Below are experts of layer 5 (counted from 0) of a mixture-of-experts language model. Rows are named router (the router's row for the expert) and show model dimensions 144-191. Each number is 500 + 25 x the weight over its row's rms, rounded and kept within 0 to 999. Numbers have three digits each.
After each expert's rows: "mostly gets" lists some tokens that are sent to it at least half of the time; "raises" lists some tokens whose logits its average output raises strongly, later layers aside. This comes from a sample of Wikipedia text that the model never trained on.

# expert 30
router:503510527523498471461517517500503471542518501531521475451499511480503506498504495525449501488452492512463512464499494526538480505499474505510471
mostly gets: ").", " ==", " film", "\".", " ===", ".\""
raises: "\n", " ", " U"

# expert 17
router:499524530492494511536497478515527487486491515506523508480537502552466473527532513539481478497490471469546500495501515479461516505518528518483483
mostly gets: " out", " made", " up", " used", " him", " found"
raises: " ", "-", ","

# expert 20
router:515505549498480538522503525509527488498499521480502487473570516537491491508525504508455512488483515526507503508464475508493482517491542504486486
mostly gets: " well", " into", " found", " about", " early", " use"
raises: " ", " in", " |", " with", ",", " ("

# expert 22
router:548497477536529528506508501474529506505514509470510509517535477489478484508455511523534526517510514510477543484524476453518484505512498530514509
mostly gets: "y", "ya", "sen", "ley", "ren", "ina"
raises: "te", "ter", "re", "bre"

# expert 4
router:491518454462493527531451503539545525465498448531528525538543545511536463519470501465531486480483469513459486501503465531524481512505555505507513
mostly gets: " ", " \"", " p", " c", " con", " T"
raises: "1", "2", "4", "8", "6", "5"

# expert 28
router:469467522458485468463540488512465478515487529496524485498480485520460502524521526484477499477505490504526510502498484561474496513508487477503539
mostly gets: " the", " for", " in", " of", " at", " with"
raises: " the", " a", " ", " an"

# expert 0
router:501519458496533484481514523516528481485460508451492537557470507474521478503456499493509494466497472490457491528549521469522484506501455512525536
mostly gets: " |", ")", "|", ";", ");", " ==="
raises: ".", "\n", "===", "==", " ", "-"

# expert 12
router:520518515531460480513519488499535489514537494534541511478503490517526492499521498567470488506503446506508481474473537506482483505465544526514471
mostly gets: " a", " an", " p", " can", " f", " no"
raises: "ina", "ino", "."

# expert 21
router:493525513538513484515489476429483488516493499504518493537513468525510493543522475481489524520513482472510498543536496446497485497496514486480466
mostly gets: " University", " State", " York", " City", " team", " family"
raises: " ", " |", " (", "-"

# expert 13
router:481528459483476509540461507482513495519515476486505503541493523484548476513500525456489511526538505483492520490524499492553521515548512525515548
mostly gets: " (", " ", "–", " \"", "-", "/"
raises: "N", "the", "K", "c", "I", "S"

# expert 23
router:502514435563494469517488486459547506482476505495478494485522512511450498497483480517552522524502504462460518492514548471537485512491440486541502
mostly gets: " York", " John", " Go", " Mar", "ley", "z"
raises: "an", "'", "ane", "ever"

# expert 8
router:500510473479499490446465510541437487518508506481459487455496488477496507504486532489474451492496512503446488529505475510473505500502447537503463
mostly gets: " ==", " ===", " England", " County", " German", " information"
raises: "==", "===", "\""

# expert 7
router:481519473513478483542473550468484513457511477493519490487509515487497509508533485451516483519501536486464500492543492504513487499518496527514501
mostly gets: "S", "N", " N", " U", "R", "K"
raises: " ", "\n", " (", ".", ",", ";"

# expert 24
router:480516448529452474523473520493522473532539487520500483534479536488508531509513488468534549488480480493493531517488492542518474501508539528527471
mostly gets: "\n", " \"", "|", "==", "\".", ".\""
raises: "====", "==", "-", "===", "A", "s"

# expert 15
router:462512503506496524511513498535470550497469498488535503528513509504516498505466475435534476531486552498479499485497469506476486500531531450519511
mostly gets: "1", "2", "0", "3", "5", "9"
raises: ".", " (", " of", ",", "/", ";"

# expert 6
router:490487529468516505455507505531479481526479504467522522466474505527462491525541515511464488451498467497550502476488475532485512522534509475492502
mostly gets: " was", " for", " to", " in", " by", " and"
raises: " ", " the", " a"

# expert 27
router:499495516527491510506522490550473509483502499489510513497519556484536544515541514489523463516502547471503460495488499544471488503535537472506503
mostly gets: " also", "′", " are", " has", " most", "″"
raises: " ", ".", " in", ":", ",", "\n"

# expert 14
router:494520439498439480529504474477525511509510521535510445479512500518470509506475496470540506537497498476475494496532535486512476498510480474513476
mostly gets: " K", " M", " Ar", " Z", " Mar", " San"
raises: "in", "ine", "ines", "vent"

# expert 3
router:499505497521518541497520516465538508492470512479456543529496493482498455499519482478522546451535526488554515489505474479497484501512501526487478
mostly gets: "ism", "ology", "ation", " information", "ations", "ium"
raises: " of", "-", " in"

# expert 25
router:466511460492519514497522495516470557472486508498507507535522541509507479501456507487538505486457487485444499505512472482494477510509528494495514
mostly gets: "1", "2", "4", "9", "3", "6"
raises: ":", "th", "."

# expert 2
router:478493519478539494454534528528468479498487494487502509487489527476504492518493482527481521512486525500517490496492484508564510506474461501498539
mostly gets: ",", "),", " ==", " which", " and", " but"
raises: " the", " and", " a", " ", " it", " in"